From a checkpoint of a small mixture-of-experts model trained on Wikipedia: a variant of Muon for the experts.
Below are experts of layer 9 (counted from 0) of a mixture-of-experts language model. Rows are named router (the router's row for the expert) and show model dimensions 128-255. Each number is 500 + 25 x the weight over its row's rms, rounded and kept within 0 to 999. Numbers have three digits each.
Before each expert's rows: a language model's description of what the expert responds to. This comes from a sample of Wikipedia text that the model never trained on.

# expert 2
It responds to: Mostly "the" or "The" after prepositions like of, in, at, plus "and", "or", "&" joining names or roles.
router:467516456511476509477387512500494489511482498513499511538518491503434537529520575438512486488509532479492468516491497481503506510480542526511509460465495514525502458492462500486483588507488508501501480488485513532512532489501445495501476518487490507574499480484511512503530467541511516462528507494500495464510515488493449516484511482508503489497460519498472502498480452502458505482482

# expert 37
It responds to: Full stops ending sentences and decimal points inside numbers, especially in climate and statistics tables such as 51.1 and 1.5.
router:514512535466491478513444512467540519500506491484477450482490490477475434484514530474524530478465511524492503504489538517528571489443503487516519495521515474479499510542503507524499514460491471529476509473518515533492519528519491484516490481497474531511467478466516487471490482472457499502497449466477497507496507474520499488450508496492532502469503500474482486523512556503488454514491

# expert 39
It responds to: Music vocabulary in album, chart and band articles, such as music, guitar, rock, bass, vocals, and Rock in chart titles.
router:480503515461528477504473491499494537496520499515513517528509508530489526518472478522506497510455506497479494505511480525531502499528483513532488488480481509490467554477463468536524525488493478497475502528476502514447462466490426555534501496484486535514555504500552496491483501521511511530490500527467506452482509515525471564499477497471497463521509464514478500481514517524516475484530

# expert 24
It responds to: Articles and possessive words before a noun, such as a, his, her, their, its, plus the possessive s after an apostrophe.
router:538420528451472469469531497540433507483499502483537492463535489504513516480472461521517521492502513520504527511471466515504518463486482464509444542478505493491519550482494485503480422498518512501468482476509532546519501534499504469561474474517478486470519495490513512488493486493461466499531517488579486534515482487521464481471476552454497499506493490501519464480527530482511521516470

# expert 21
It responds to: Prepositions, relative words, auxiliaries and subject pronouns opening clauses, such as for, with, which, where, had, He, It.
router:492498459488501564510490501520499538514478513508512502469483522483497461512554547501503478485512511508501506457536470520497494554507492501468514447536452486466484489498556493515491504491491489508484467516486508465482509542469499526454509490494503520468497516507551474487478477474511500502494516518476530493493501477495469501531486503485490507476474510526496506497492462490478521478504

# expert 18
It responds to: Measurement units and digit groups in numbers: km, m, ft, mi, %, and decimal digits inside geographic coordinates.
router:462471479491489461482533480574476482515543528491506481540465543510510463526457541480525502502495509522466520514497497471497505457493475492484484517509491494531464458501481494482481507512481517464455481504540493501484512548497480481483530512502477467500456516507498506526482518504484551465501471473546512496503530495484506488466474528484505478513472494477521504481492504500462482489505

# expert 8
It responds to: Four-digit years, mostly recent ones like 2015 or 2020, in citations, date lines and table rows, plus ages and closing parentheses.
router:494470541525482515471489573472499482487545490497507520514552473479517530508482529517511508475449480518519541502506487514540496486522505470498491521467496520506489492491469468503497471503487496505490476535456512509515459480456533472500483480493481471492543534519472518509508488486491478471485534498448505502484509481493468498504456498498494491503501495490493485530511491489539496464512

# expert 42
It responds to: Proper-name parts, especially places and nationalities: World Cup, States, Canadian, Pacific, Oregon, word-final pieces -ian, -ton, -son, possessive 's.
router:478499484512521482496497471491510524559536506522503523497517522517501497529502466511534539488471455512474508528482514516530484488489521473527506537509537540476478544532486520519506451465540509512529527451494465473494483533454490476463506490531434483430515506518484487469512479529509537535466482486516491530501491479480517487521488514500554492519516492524499526497478486530476483455486

# expert 14
It responds to: Paragraph breaks after headings or sentences, and single capital letters starting a name or word, as in "C+", "Charles L.", "SUNY".
router:459507508471443520492505516494495505471527434479506499499487482502513489513503498501513482495435493509501508523502482513491536509449488493484487503531524504493521505526508531492488486488473538444498478484442466471517532469523556469488492499485486523544498500520483510541513506508493498488534484523463491537474510498531488493527504499480488501482441506481494472511498490518487543483526

# expert 46
It responds to: Past-tense and participle verbs after was, he, were, or endings -ed, -ated: made, used, released, opened, decided, graduated.
router:491491488496474470492497505472455500494518509487506491541471516510504522561451514467503514516517503506474454504498517526493498488549538489486515498512540523511499502509476455504492514515502491539499468469534518474532519530481479471504531526521523409554481517473486503487493531551440515519510504512479478442503522517524482439483491464480474507464494530488531544476511478542513525497489

# expert 7
It responds to: Words and equals signs inside wiki section headings, such as See also, Biography, Career, Personal life, History.
router:498476495492475519507490496523482499483533501452523521498493501478491493488510509528539502502505509469477510515491488553456515523492555489478525496463498551524486515531486474466520503496533536510480444511476506499470523542476502531512501484511509483452539480449472495511479498463531491458523452534524495504532523467529509503524548505494559510498473488491466512492518518472505457510453

# expert 31
It responds to: Pieces of German and Scandinavian names and words, especially umlauts and å/ø, such as Feldschl(ö)sschen, Deuts(che), Kap(ellsolisten), Berlin.
router:514457476510487489507509559499509515525513475523544549465526513436515508519509485463511448456449474521509488497486483495474537486506511453467512528476477480484508480505473497537495496497529525528489487533498567517454490504550461481474476475487536501500498474499501503490516496508502486516495505535491503494512476530516517523535522547460489473435517526494516498485509530483471500544489

# expert 1
It responds to: Column headers and cells in sports and election tables, such as Votes, Candidate, Result, Pts, Team, often between pipes.
router:509488508486476505470480557495532502502518508523511510479485535481496498475532465518531521474498490532519502469501531513490479516463523525510476497477553503494540542491508503485516454514467457537531504502476480527468500471556484494507469493498540499520505487444518475492495503507516469501535483515514489523488472514470509504442516505492502522445507474475467508519494500507509525512485

# expert 41
It responds to: Short consonant-vowel word starts such as ho, do, ne, ri, bo (stay-at-home, dollars), often in ship and shipwreck lists.
router:522524464517506533469479495484502459515458503537454493446492545475489487498536489507547515514536512538509509512538485524515504480489540505473499554485484456523523515508516487470498522494502499434558495501546492458506523458472493511475498500446510507450538489477517497493493482440480484499473519500509527503495459495475519508525499504492530481534513520498480500511505463499471483471563

# expert 27
It responds to: First equals sign of a wiki heading after a blank line, and opening parentheses, brackets and quotation marks, such as ( age 25).
router:475478470490527503526494535530519524506503505491480513488519485495521466498511474473525506489442492480473468515492539498537518473458534491483495499550497471532474518532496493526470435503501484503495491476485558490543493509497499505511521463526467490480525511482520490468516552492504457541530570498550522478472491468498468510510503489510463506524530479483492486488491540488501542534509

# expert 40
It responds to: Commas in lists, dates, place names and thousands separators in numbers, as in Washington, D.C., December 18, 2010, 9,366.
router:482524548503504496486523506514482501515487471456514486500494477496533548500562510515519522497462519528502511530480467508519446483519477503510487496502530552481499519491502496486500535510509467494521506491493480483478513521496485558471464505469454510531496492474489519448559496494535479484497481502500498504525521500550492531474500504504539494527523532497497480507502483482498493526486

# expert 11
It responds to: Surnames or their first pieces right after a given name, in credits, tables and lists, such as Smith, McC, Cor(den), Sal(isbury).
router:496501544500511490518477489555493546475481529493516506492528476514448484548487512501529484512428519512519505522499499526499476487472495537533483489528501511535483491502515493531547489552512457468512476535534512524490452514482498458556478499510467527502514538532540516522445518540516484518509515507473505469473522480504489543504469482520446536538509482572483514491497521475516499507515

# expert 13
It responds to: Quantifier and determiner words after the, a, or of, such as some, many, all, no, more, most, other, several.
router:483524526480466497465511520518491506507493513468537501537507505501516523470539505532520519486502504521474454521519474526478523512464501498492511477485494484536511493480456508519491492516499467531486472497504501508503492516510482544467505489486520522471527486514481492472453505513502518499493508554474484496484504451466535507465471500480526471502512513527463542482483484505487519487511

# expert 25
It responds to: Commas in running prose and lists, usually before and, which, with or but, plus some capitalized name pieces such as Ho, Dun.
router:471510514498508478487522532523475526491467487470512459490501479490555508494537490514535585470459530539481523509471486512506452472497513524524491505533523502496483497526469500474473527483522462501508513508474467475464511539492503518493457470493483530515504471510503516445543482485512499491510487482517500478512494478560484504480497515533519487520521536517491455515471492466514485530524

# expert 32
It responds to: Hyphens, en dashes and slashes in compounds and score ranges, plus word-initial prefixes such as inter, un, re, dis, sub.
router:494487514487507525508470505526481476534491496520495447512486497484502512520528480475530493541498449491494510525484473552520453513505507502528497501478490494532519522462481522549526542537484488483509520443492532532540514484487490505504479472510503473531510501466522511492463520491476495459450469521479481534540496425478509473512475539485530500486519463474494468510535487479539514515501

# expert 22
It responds to: Short syllable pieces inside longer words, often Latin-derived or foreign: cor-di-al, Tra-di-tional, affili-ation, Czechoslov-aki-a.
router:488496491508519519481489460499507465512520521496503449512482479473522464522471476540486507447455523535462496492430496523447468527533515458457451519534496499498504548525491493480516507520481511536496483488499485499493486473488472465502463501513443471520467486476500517512513490528514430484484482512499495496500461472565453483509556496470511532490485451534507478496519515487511519451525

# expert 26
It responds to: Words in species articles and taxoboxes: Species, Genus, Phylum, -idae, Latin endings -us, -a, and "Species of beetle" stubs.
router:527489462484496445467518477472467517508501509504489470512543474505530528553544544486486492466512538487492488487463528522500455512480484459481498499501483518501508513524500548491459489453483483476501509508508497533515511508523480486544478480533453499486483511557483478535507542491530492528522495459516507533500504468493517506502470514519469557516472512513497505475526502496499539449506

# expert 5
It responds to: Place-name pieces, mostly British, such as -shire, -ton, -ham, Yorkshire, Manchester, Oxford, often after in or at.
router:450529458459511537480507480542490493461490481521488510497462496488522500527527492485506482472476485483559494489461479517480531497493508502507516457489521479494497503463498466489494508486537518485458474505471473545473519525485495511506473493542487521536463532512548446492488506491524555518503488452458497498499494519488520465515525491483514505512485478502464488504537486493526459552498

# expert 6
It responds to: Prepositions such as on, in, as, of before dates, plus month names: "on 4 July 1991", "In", "May".
router:504500460499504470531496517463508556480491510489499467495517500525559454523496509502472498479478481492487462520474470466464479467463457536467484496468509485515468481492481507444508438491509516477501526540489510470509492508518518508514537494472466480474507505500468528519538500508530531476483470485505477487512549507470496496496488461503533465451485464507507446493509506501524490559464

# expert 34
It responds to: Leading "-" of infobox or list lines, table pipes "|", bullets "•", and short foreign particles like de, sur.
router:470490520468485502491530489479481526525497518506484473526522500487528519510521522509485506465521474536448503472521487552556448508506476468511518508513468493471480493477469485490488541497523482530517491537449496505499551453550478509495516491538498450497506513499526477486492505535487511477498467512502516533485534475555507522553490514565515499521504487507475418507496477492477472538535

# expert 33
It responds to: Line breaks ending table rows and infobox fields, plus pieces such as al, Al, r, b (alpine, Non-album).
router:499503481506508529508501520560476538474493536466496455508506477487527559522468491493457497497487510546491529516479486514485500479467473526536491493474502450459525470488473494529522484454522493505546509474502472477539500518504480533466498511509485482522504453485454478524480511522478480525571447490473550478504507527534488495495486529520546492512532519481516497476520527541486435533529

# expert 28
It responds to: Byte pieces of Thai, Japanese, Chinese and accented characters, and LaTeX math symbols such as ^ and backslash commands.
router:473490519501523523546506448505465540514484519517518448453512516496498507536504495488534509530477434477488511520526497477507550526524510480549481525508561492504478518506509543417538466503498502515490465519521508527478513485520487542496506503519537489507503446496555480465487506480501453473496472468491528504473468493496500499508512505532512529501481525530527494489509483524500484471511

# expert 9
It responds to: Short final pieces of foreign names and words, such as e, i, a, o, s (Dal-e, Carneg-ie, Leg-a), often in racing or sports tables.
router:499480478472523502475495514475532512507539475523502492477552476545520521488465512505528507488523509511508512515537505523528507471487512552443496449487516503508490481483525440453483491503504539556527501482488519510526529514493538513514504497540478474562500526521521503462483483513490484481488482546525489514454521485475561523504474520488477495486491505528486532490514520503515469505501

# expert 38
It responds to: Nouns for institutions and offices after "the" or "of": University, School, Court, Secretary, Governor, Council, government, President.
router:523482487528495446517520496524508512496513533474491476505472495504444489491462475496475491471496483484520484548518485499497503486526538496469478503444464479504543472520514476499458529533496492451513460526512538520471445543503484508496491531519536471466518525485547513446488498495473513491553475496481484485509522476520480496483493514528461476520517545509501513486493488475477467551501

# expert 19
It responds to: Single capital letters that begin a word or acronym, often after a line break or parenthesis, such as S(ummary), E(fren), T(IMS).
router:496476494521495517493509490464519485488497488458523519498486505519472488502513476509476474493527459492479512460464491546470474513482487552452520525506503453487479467493520485506501489508493498550523467522492479483484502526510525506500494487540477459479500502490483531479496443520504495526446493508517517482466517498544470524464526477528545527527504501512478472535524499503498506510529

# expert 47
It responds to: Nouns and word stems after the or a, such as res(ignation), res(cue), role, character, story, due, idea.
router:497512476505499519482509523509453472489513536524521512481501520522465482566456481524502509493480508489482527487544443501500490466498489485512519461483550511542503486473464505492455523489470491471487485467465461483512551490496488518477482495453478494490492480536489487467501485474505499493439490474510538493492489506527554515501499520518482506519501441484530542559470542464488506512517

# expert 0
It responds to: Pipe characters separating cells in wiki tables of sports rosters, results and discographies, usually between numbers or names, e.g. | 25 |.
router:490486476545436460491481448522496450495526483505502538510457502514484487495539495496453500531547499479500508489497482506497524481494482541507516532509485498479510476535504520476529474518493526514455525448535523469501425478502503512546494485487505479459550520456476464546466530502535499519500530462485479491462461500530516519530508498512543518495514520548471543511533491546491508517456

# expert 36
It responds to: Dashes in the |---|---| separator row under wiki table headers, such as election, roster and track-list tables.
router:537500532517528499505529475484524484491477496522482531513500487527503461428488501492468477529572523513530504470502538458490483543515453515528505510519476506485505502489488523496531517501482515490510534490506461518519495493506531478511518518496564530520479497508474525510525510481509492485499520491484483494529485535466510467502527470502483508505524530476560531500465479502490531480482

# expert 30
It responds to: Field labels in infobox-style lists before a colon: Location, Coordinates, Website, Genre, Language, Designer, CAS Number, Binomial.
router:469522485476473441481463530483496553483524499477483501515489481520506496488526487438524536451408519454471532532467519537515529495480536475471472516494506503511511437513522505521486480504465524458479506492509523492491521491491472486480546489503464468513477508555537499516477511506543500521490475472484490461463464456505524498531526525527515480470496463478421483499499483517502468511483

# expert 44
It responds to: Ordinal and superlative words such as first, second, last, Best, 1st, plus St and st pieces in names like Brownstown.
router:519513476462520529544510503493522500525535498490470479508498528463535523513479520515554530511482516493524490488516471509481501505506536477511470515479514483499520475476547514476523520538538470475506449516512461462544501473483553500472474514505528460511448490514492474488517480476516502531470573501496497504500527488506444469510538530501460485505471515491448470519537506520486466495493

# expert 35
It responds to: Football club names and their word pieces in match tables and player careers, such as FC, Ful(ham), Aberde(en), loan, club.
router:481547501463461488513495484464461506476500513476485463507486469483489482521534541554468540548483517458514524497495486552507536500475481479483485469469474464499469550520560490512441500500500519486493472512506545504488493482450483485503553518521529503487485495519530508474512501502507539509534513521547470451503495480522479525472528498549519503533512510500463487511507526430524484522499

# expert 45
It responds to: Word stems and endings before suffixes such as -ing, -ed, -ion, like ct, act, ort, ear (Appearances, governing, project).
router:499525493512490481506478487474516509496465472475541519451508490475501523498482502501497506506480501488517469491524490480538489482519537499468494485525500518501487435470530527502468512493512517450498519477459520478492449452562521497522482504547398522455493526495483509498518528537500490496515479514508499553471521464495543504505506531482497504484522483513487440498472532509499480497479

# expert 4
It responds to: Prepositions right after a noun, mostly of, also by, at, from, into, between, as in Merchant of Venice, first of which, at least.
router:466517504534565538478482527511495480508575509498488511541513489452507492468520475525505509474473478494470474497490540488530502509504503472509485496498534484478535472522509487526524509502476499507497518505486481508498530488477514495530457504457503492535513470461475520525499490488503504533530507519508468511483490511492519516517457566491481507540463491502458465477501586504499522526535

# expert 23
It responds to: Apostrophes and short lowercase word starts such as t(ill), t(issue), int, ret, ext, att, plus pipes in sports tables.
router:507505501525492500493494545515524509488520478504484442512499468503459439495483494488474486487491531460500479502510454469499510494488489530481511504457508491495506502526489498497492526484517480566469462466471509477532529519451489512465514478509524476462515509469500458492496522493493560483507452503512521488522498485465494520466499479514526520447483474500492463548544536521506513488545